config.yaml
num_hidden_layers: 12
hidden_size: 256
n_experts: 128
experts_per_token: 6
d_expert: 32
d_shared_expert: 192
hidden_act: "swiglu"
moe_layers: [1, 3, 5, 7, 9, 11]
router_score: "softmax"
normalize_top_k: true
routed_scale: 2.5
balance_loss: 0.02
balance_bias: false
router_bias: true
init_std_router: 0.0188
lr_router: 0.000966
vocab_size: 16256
norm: "rmsnorm"
norm_eps: 1e-05
tie_word_embeddings: true
optimizer: "soap_variant"
learning_rate: 0.0025
beta1: 0.95
beta2: 0.95
max_grad_norm: 1.0
batch_tokens: 32768
max_seq_len: 256
train_tokens: 289800000
max_steps: 8844
dataset: "wikipedia_en"
Below are experts of layer 3 (counted from 0) of a mixture-of-experts language model. Rows are named router (the router's row for the expert) and show model dimensions 128-255. Each number is 128 + 32 x the weight over its row's rms, rounded and kept within 0 to 255. Numbers have three digits each.
After each expert's rows: a language model's description of what the expert responds to. This comes from a sample of Wikipedia text that the model never trained on.

# expert 26
router:089121185119122082124132156112092129069077101113123129137132091126152190088138151080145130139176129139086167169111142113102146111170119185073144167076136087138137126161092094123124097092137099143125137086128125186206151155140118168114121142192119136120090070119177105147136101132189066136082142078155086114097102180106106111121130095132183140182144148130061088106096110173120159090121
Given names. Common English first names and the end pieces of foreign given names in lists and tables, like David, Michael, Alex(ey), Oleks(andra).

# expert 50
router:169112118115144089136119122165155188127135171121098144171159113080121147148086100145077112105153095076120061114138088086139144107154174111191106154127103136159173114146093130094120153139075117107199107090139070151166071125138121140101105109103167128214157181149110111204102138110135161177160111106201184152079143097163109154145119152190171169127109181104102157159086065128168163046145
Numbers in coordinates. Spaces and digits starting or inside numbers in coordinate strings and numeric table cells, like / 34.62, 25.0°S 30.0°W, ±.

# expert 29
router:165064094147140119090136121095107116091152054132137193103115101130177135068109087066106067119083192085137145127149169088117119141141089129144150157104182139136147156073056088138120077084094170127145170161148112111090118121106143114122162105161145107078111185098117100055111143128149178099136118104192140136115140110141136150176131157136072144077130079142135118139100133111133125151116
Mid-word verb stems. Inner or final pieces of common verbs and nouns after prefixes like re, rec, up, e.g. upkeep, rehearsal, reconquest, support.

# expert 6
router:096131155143069157150108140139158142140115086154170129119144138129138109105169119115113087171110127112131132102114096091133147138142122108104111104066057104145141127089155179103143199177151127128124120117179146101136112147120083087101097121143152130169169139096110118136137114098036105148160149094140161148086188101134154101153125144105152075201082072172163171125119157161188179170145
Determiners before nouns. Articles and possessives opening a noun phrase, such as a, the, his, her, plus award words like Outstanding, Best.

# expert 38
router:103169084166100096091181127130138072099089117180069159184124137093126103127103117086093142123123123153144071129125165107191076077132118097127162129171147133135242068142094078154156130095165148136152159166077167111131138069125173116115102202105099141108094125059109152081112148137103083134146068121150145109152165125125137105092100061090115103080144119107119139060109091111106142078156
Nouns after determiners. Abstract or event nouns after the/his/this, and pronouns it/which/they in prose, like agreement, announcement, conclusion, claims, album.

# expert 2
router:109099184126150095101154102140108152174166142177147073133086167119119136149140074165145178204088131089135157148204148178139130067109140122096135156087141158128101101081128181106165133175117162119075146110167144142191116180154135121161110075094113113096149123142107080092131114138152091153197126092121131056142144158147119075088160116135129141168168043163125119105099123158148115133161
Digits in scores. Single digits inside numbers, scores and records in sports tables, win–loss records and years, like 3–4, 2008, 2:34:41.

# expert 61
router:148103080147136125138061210123086147149099103129168085129138082143147142111113137143122129164100134175120103154144126104108173156092143121141062114148111157053124149152145122185129138120121158084154169129107108109133139178140099112093080106067099092161147077052120185142122136124116139166075153105173030147153199097109138076172155146170128117168159127124119067188123092121111130090142
Parties and election tables. Name words in election results, party and demographic tables, such as National, Democratic, United, New York, Asian, Pacific Islander.

# expert 42
router:103141147145130070158190130175123113110137134126047087115147101080167127154069057111099162159098113167136111096167154111183117136171158063113103132158178083175139079126105125153124082142112171046078138124127141106192166128142123107108141111099105135136110143103150072092106074098128127184134161169145146131183053110101168099193137107118108134106137130106063121093151082147122129127155
Closing quotes of titles. Closing quote marks and parentheses after song or album titles, plus nouns like album, song, version, episode, It.

# expert 58
router:093124069162084112107181141158129116189109119152088125122156119134116078096148164149091126093168090128121076133153120190105096111089095099113193111169150054126191112093140134203113121109140157113071119152129199074114087094162162144080116127108172160114094108093112116113161132108132119128135084102121152151158155124108133100130068091069135133067064140135141063103149068155102136056138
Quantity and part nouns. Quantity or part words, often before of, such as one, part, number, some, and %, especially in census household statistics.

# expert 56
router:117082062146153147132184110104171157054093202094116164118129134077115120143100146129128133132153187115113099142102183156144106172155155069138087144173142113115100140103148103154140135158112096121184086141124116079151124176140117123147148123120095201095092129122091072105085096172096086115130127141113103186132132151133182128127129154109088142179178101143176105113137104098073162089156
Table headers, dashes, units. Table header words and filler cells such as Votes, Result, Preceded, empty dashes, % signs and closing parentheses in tables.

# expert 19
router:115116173134142164133133094095119125149121097045113141177094097114163150111102089144104136169153087194123171159156135132108153111112097168127112172126091156110112134132116117062169127087110105114098179150109141180172131129111123135116097185143118196136168157079164105108109100081157116167069150044150103112123124109151143108111143151164109127137077117117101083156076136146083142128166
Surname middle pieces. Pieces inside personal surnames after an initial capital, often Germanic or Nordic, as in Hubbard, Eckersberg, Rothschild, Bieler, Milne.

# expert 15
router:120155202081136121158138134123111087141161100139158190122110101084127145055179174139107145076097119150096130161153110105109051156156142136102184130138132150142106157113106140110181164131117151138140107092159131146096113062119145167113078127160121192087136111170076134119150134131078144120183074184172101124154108116052094154085111114157152143139166150111133156159169198131176174175115
Byte pieces, ranges. Raw UTF-8 byte pieces in coordinates and infobox markup, plus year-range dashes and spaces before years, such as 2015–2021, 1983–84.

# expert 44
router:104159129114116106091082113166139155110099094116057135119088152152136107134177080140177100144065134146121114210096101106135116140130157151145113152076123047169093132075164155139136125076174113157112165177103171128148109162113138172122088120106167086125103123168118147106090090101050151175124138102142134152095069126157151099149178090143091129100138090171116154121151166054106180035077
Table cell separators. Pipe separators and semicolons between cells in sports and election tables, plus markdown header rows like |---|---|.

# expert 60
router:068133108093170146058150153136077184109112092125114082174146108145150117172120075107156145191170098142136179153129140111109163115144102202159148081098113167119089102152125177130159117169138170121143122131141175122144099151155110120136158133150149155142153112099099060117171130128147057114158175116099076116128148179153116098122118148119094131172147097161132069152114149115137096153154
Digits in tables. First digits of numbers in table cells and scores, such as | 10 |, 1999, −16.2, often after a pipe or minus sign.

# expert 35
router:108083136093104196107114165135164110101128173187087181172135129134124049136108131136172090134087092119140085087121157054158130138095136046134131204097115068074162152112131129106119129143130099119165087165114121108137150150118105137191064081171107176113098147093080161144114112088130163114139146111132081098101127103126123129089116131107126097184121104103185126129092136176176147118081
Articles and possessives. The words the, its, his, their and possessive 's, mostly after prepositions or is, e.g. within the region, of the.

# expert 1
router:162116153089178130120119121151133105136101092100112187116118164108131133125161068148133099135093149126133170145168190175131162143110125155102150077150135126144115124111059113132142094068058106082075152141166135143131151134117095156125104096163124174138094194082173162162182160098112171124117107068193139096117092100109128168118150167158083215125115101133176142119079100108150163119086
Slavic/foreign name fragments. Middle pieces of surnames and place names, often Slavic, like Plovdiv's ov, Plunkett's unk, Steverink; also digit 1 in dates and scores.

# expert 22
router:102081151205132067162095129132125149148159082156098127107096079159068184136138075130186152079151160191166111140138130119104167112129090104112077128136149199161100160156099097068094171144172154128158106119142136092144103113107139112139113112140105118117173117138108127111164071132145032109216104157096130059121096094130144179112167160130090145145130177121169176139156105098126129090170
Hyphens and symbols. Hyphens in compounds, dashes, slashes, plus signs and minus signs, mostly in lists, tables and scores, such as Right-handed, Runners-up, 82/100.

# expert 31
router:138052120093152086163108133084096080173171069084166118163126136160184096116130110121135105109093129122117070163136098133136123180130126132140096119128142147109168115121120084152154127154083146107119125108150116159133117098164122108155168094157087128098109134153137111070136078067136145130143066111111107185173055144132133113203098171077088141103104130125096146114135097047166154115134
F-initial title words. Capital F and other first letters of words in quoted titles and names, as in Sex Fever, My Favorite Martian, Fischer.

# expert 52
router:176087142129073080172123156131149077094081141152149088138132123159166131129133103143189119087088115072159108117121134108135118185136115068109059188128119120164095090089182149073142162157145096095111107156159131161181097113140108159162143107084075171195171127140075161090077085127121179140119183119128111097156117129149133072156151177095090135175057117170138135138087092151153170138188
Possessive markers. Apostrophes and the s in possessives like Men's, women's, Obama's, plus possessive pronouns his, its, their, whose.

# expert 8
router:132112168067191172126134147146122107158140170135119132137173092151196143180088103167165181127142146150143160147098108126115123131086164164117125171143151122118149089159159183063140145076105106111090128108124115157129177131113131090126092191137063137118133150116144092139065131084126089192182094126147135133088102105132123121076152207089081080142152135106139116124160168135123126094154
Surname initial pieces. First word piece of a surname or uncommon proper name after a given name, like Mand(erson), C(iccarelli), Sc(henkel), also Ph, Cor.

# expert 54
router:120133105082180116139134143082114161152090158095145078135111089122125125143095086130153169166126106157087207147121152175119122091057102177119043195119120135100118070197122135119095137122148150118136133118110179166144156140114124166147073145186130161058132184136062121134122142141174134151120119142139060114098141111177118109127163115093114149100068147072117151095123142158134154079152
Mid-word name syllables. Middle syllables of foreign or uncommon words and place names, like Can-ad-ians, Mathur-apur, An-kar-alı, ritux-im-ab.

# expert 12
router:079131109094138118141109113114096148129136114108159132138144082071136151127160185144157087193164112179143181079141187096159148131141066177106101177084126100125148133157156098159108153133097124195088094107090125174187187152086131152108134124179124161109100126101153073154077130165184133125117137145138120077099094095113119152190090180133155166084080091187085153133172121169092169074115
South Asian name pieces. Word pieces inside South Asian, Arabic and other non-English personal names, like Kulk-arn-i, Rash-id, Ashi-he-i, Kam.

# expert 33
router:124158158107153126197105187087125137152114099132158113088149092168053192121142116153157104136084130154129079105131121127157174154084175104115160111158138124103123170137100121182150080132190110147131152133125106141128133156088056172083104086112153102211102108152119134184131151084142175143081126131109151164141067135113128097152143128149093085183075107083134093094185134169195139146139
Nationality adjectives. Nationality and other descriptor adjectives before occupation nouns in biography openings, such as American footballer, Greek basketball player, Danish artist.

# expert 30
router:100115148103135112097168139202131149107147093123154085116167146151114139101140150148163184159102092117164163110087113115101162131137142196185185095126171169102131106100134178181113143115159155104075134099146216088134080128125137110140156172089120142137166177149094083089148126188137114104159173130097110101149124124146097087130145127144147131130143104178111118160129190075146078161153
Leading digits in prose. First digit of numbers in running text and citations, such as UFC 319, Platforms: 2, 361st Regiment, 2022.

# expert 49
router:106135146167165126139160162195103077130119070128137107085101172132059097146132112160129124113129085076126135155134117125130133139060075154144197145104131165150090147092118183139139088137142160094069155102187135124169153169176159078157178078082114082141182152183098133071157101147172129115138097083167087108115126103156137107076153083163203163109127133154166152078103108156105101102160
Quantities and counts. Digits and number words giving amounts, statistics and populations, such as 2.6 billion, over 40 men, million, five, several.

# expert 57
router:121118168117090066163135103152129138137169141119132153076158125124163119148131129134091170210159137166183178111181164083104156151111110133095116203158157109150124139118172146098121151162139149161113175113102098150151170139164141100155077210091138132142142166116156130167142092144157156080172108163132220101152139119108090119158102079140145189152117183107102147103114147183107170114104
Rare letters J, X, Q. Capital or lowercase J, X, Q, Z letters, mainly in Chinese romanized names and places, such as Zhao Xin, Chongqing, fengjian.

# expert 7
router:164163188122073142158145095157154128129092089103179118151154131101194101060111138110114043193138115149107165094156095156161144131147111163102120160146125148148161077127141116097123119121069167134080204158189101164185113142103112122058132118163112175108120099126184156125076106112148134156081131137118135122123138100161084161101166167146152157144167131210175125154145126105116118165120
Pronouns and Germanic pieces. Sentence-initial He, She, We, plus fragments of German or Nordic words and names, such as Braunschweig, Heinkel, Kunsthistorisches.

# expert 5
router:129156124180099057159168066127167123135196101135087125116100119111094120142084111187214162098138170173144161151145113113108140077095068156139122172111072121148102138150092114105181112185136075137137087091133178173055100141108172130148062168181066202145182084202099133144135123141121098127171168138137120118158095098134103118141101149112120106141117132109106138151128116158117121162152
Symbols, accents, mid-name punctuation. Hyphens, slashes, dashes, quotes, brackets, LaTeX braces and accented letters inside names, dates and formulas, e.g. Ib-é-rico, NA/EU, \mathbb{.

# expert 10
router:154114079115109150150096113154135120150109169140118165163153162148119126145091094116116072144140118104124077144139162148145143123078128120103157066147167117141085108149142176179136140159128090066109074118094179152115157181154130141145150083104144137100157134127130141136107142169114123099157135088120088150153122087124176158167135085085126085078101133114141164115112141095103140118107
Phrase-joining prepositions, conjunctions. Prepositions and conjunctions that attach a following noun phrase, often in census and descriptive prose, such as of, and, with, by, including.

# expert 0
router:145128087139088168095098088105093144078069191142164185132139165121135154151101141138079096075182137089143080166184149141123122095139146087180126151121152105150089100093065145152112099165070123174141119143081084087120136131077150141143168080082096126146126176111169101133133154151150162088099130124147130097145153130093159148141168132141092109104107104104121132147025086118089085147138
Past-tense and -ing verbs. Main verbs and verb endings after was, to or a subject, mostly past tense or participles: released, built, began, stressing.

# expert 48
router:179140129079096104131046155106070146145169137142167127130123112166094139130112151121069099115155108095136100114149143138172146106060156109134145186104135130122047185102151145152071097134120123130158120141113115129106097209071049150178099085124080063185145107104141137147140164068131160134108134077138120178141137120080131088149191151132137115147084080092144129122138114133146095153131
Adjectives and of. Adjectives and adjective endings before nouns, like British, political, local, -ical, -onomous, along with the preposition of.

# expert 14
router:120124150143106134141103054132148176029111234175115125149105141160153096140169094111127111168124119121172138147127092080127166121132122112123173086120172041134148061142103141123172145149113079181143115123155111109155117128134152125123129190135191130139129159126173165139176153120146146105115142154117095065101169128145164196069182149138143101081100079119117157108117106140108152167112
Biography subject verbs. Pronouns he/she and main verbs after them in biographies and sports careers, like finished, went, played, won, took.

# expert 55
router:088108118121148106117078191061122104140171072165067143151171119173124145084161160094181084156080088156160100124148167089102176183164092103144098136078093117080126143150103123160113134080124145100152158187102084107114090121106132122163074142167081094174158072145159137146131111135157153178144126157138110113121160184122097111137105068152099103131107135142129119174108100093137133102065
Regional and military names. Direction and institution words after the, of, in, especially in military and political names: Royal Engineers, North Carolina, South, County.

# expert 24
router:115091138093133127150149128146138104084117205130110078074106169085154125156112128144045147184121120154116134107187089130092086178126084074111141203140105209164126145083079124146172121148113164135158189057127114148072091099139127121139150139120151104118128146175129139135151115180172127186101151110173145166094119100129133150123117114143160139120129139098167090156149106143146111207133
Coordinate and date digits. Digits and degree, minute and second marks in geographic coordinates, plus digits in dates and asteroid discovery tables.

# expert 40
router:156133132132152070165134135108059108130124132080109124125128122128121110101143109134164146142204096081145155056097147143153076102162210190185103146118144124074102119123098158191129118125160116110207144075118144098158116100059168118145176099113155186152124098157121193121129141141164101159074118164140139131173128076138109122145122122093134136119146165159094122175200183090090101173130
Digits inside dates. Leading and middle digits of days and years right after month names or 19/20, as in September 6, 1917, born May 20.

# expert 45
router:167112199097144130120111130130165104172159140108126118143141073110141109207158055176146149141162154099160084161155123119077130138126099191091098145116131120124187160125087085111133119121102138174103137133104126152138093101160181105115134131136180127137065151167095153154091150126142137136183120077080122104092086160159163104127092163129213184100103116178151100156159126160058081120106
Short name syllables. Short syllable pieces, often capitalized, beginning names and words, such as Hong, Man, Lin(ux), S-int, S-oy(uz).

# expert 46
router:104140106192105078115133126136154129066099107141137198162146166116149127170088089137113139082151145092112074115155102089177133064148168109118126105137146140163193112102126111133137131100146143184099159151077134071112153093096159183099152198131124103149067128072160111115120154125101092175135074171141174160144122138091163085085144071100122075124141118096115150143170108173155099088164
Work and role nouns. Head nouns after the, a or his naming creative works or roles, such as film, album, series, role, title, game.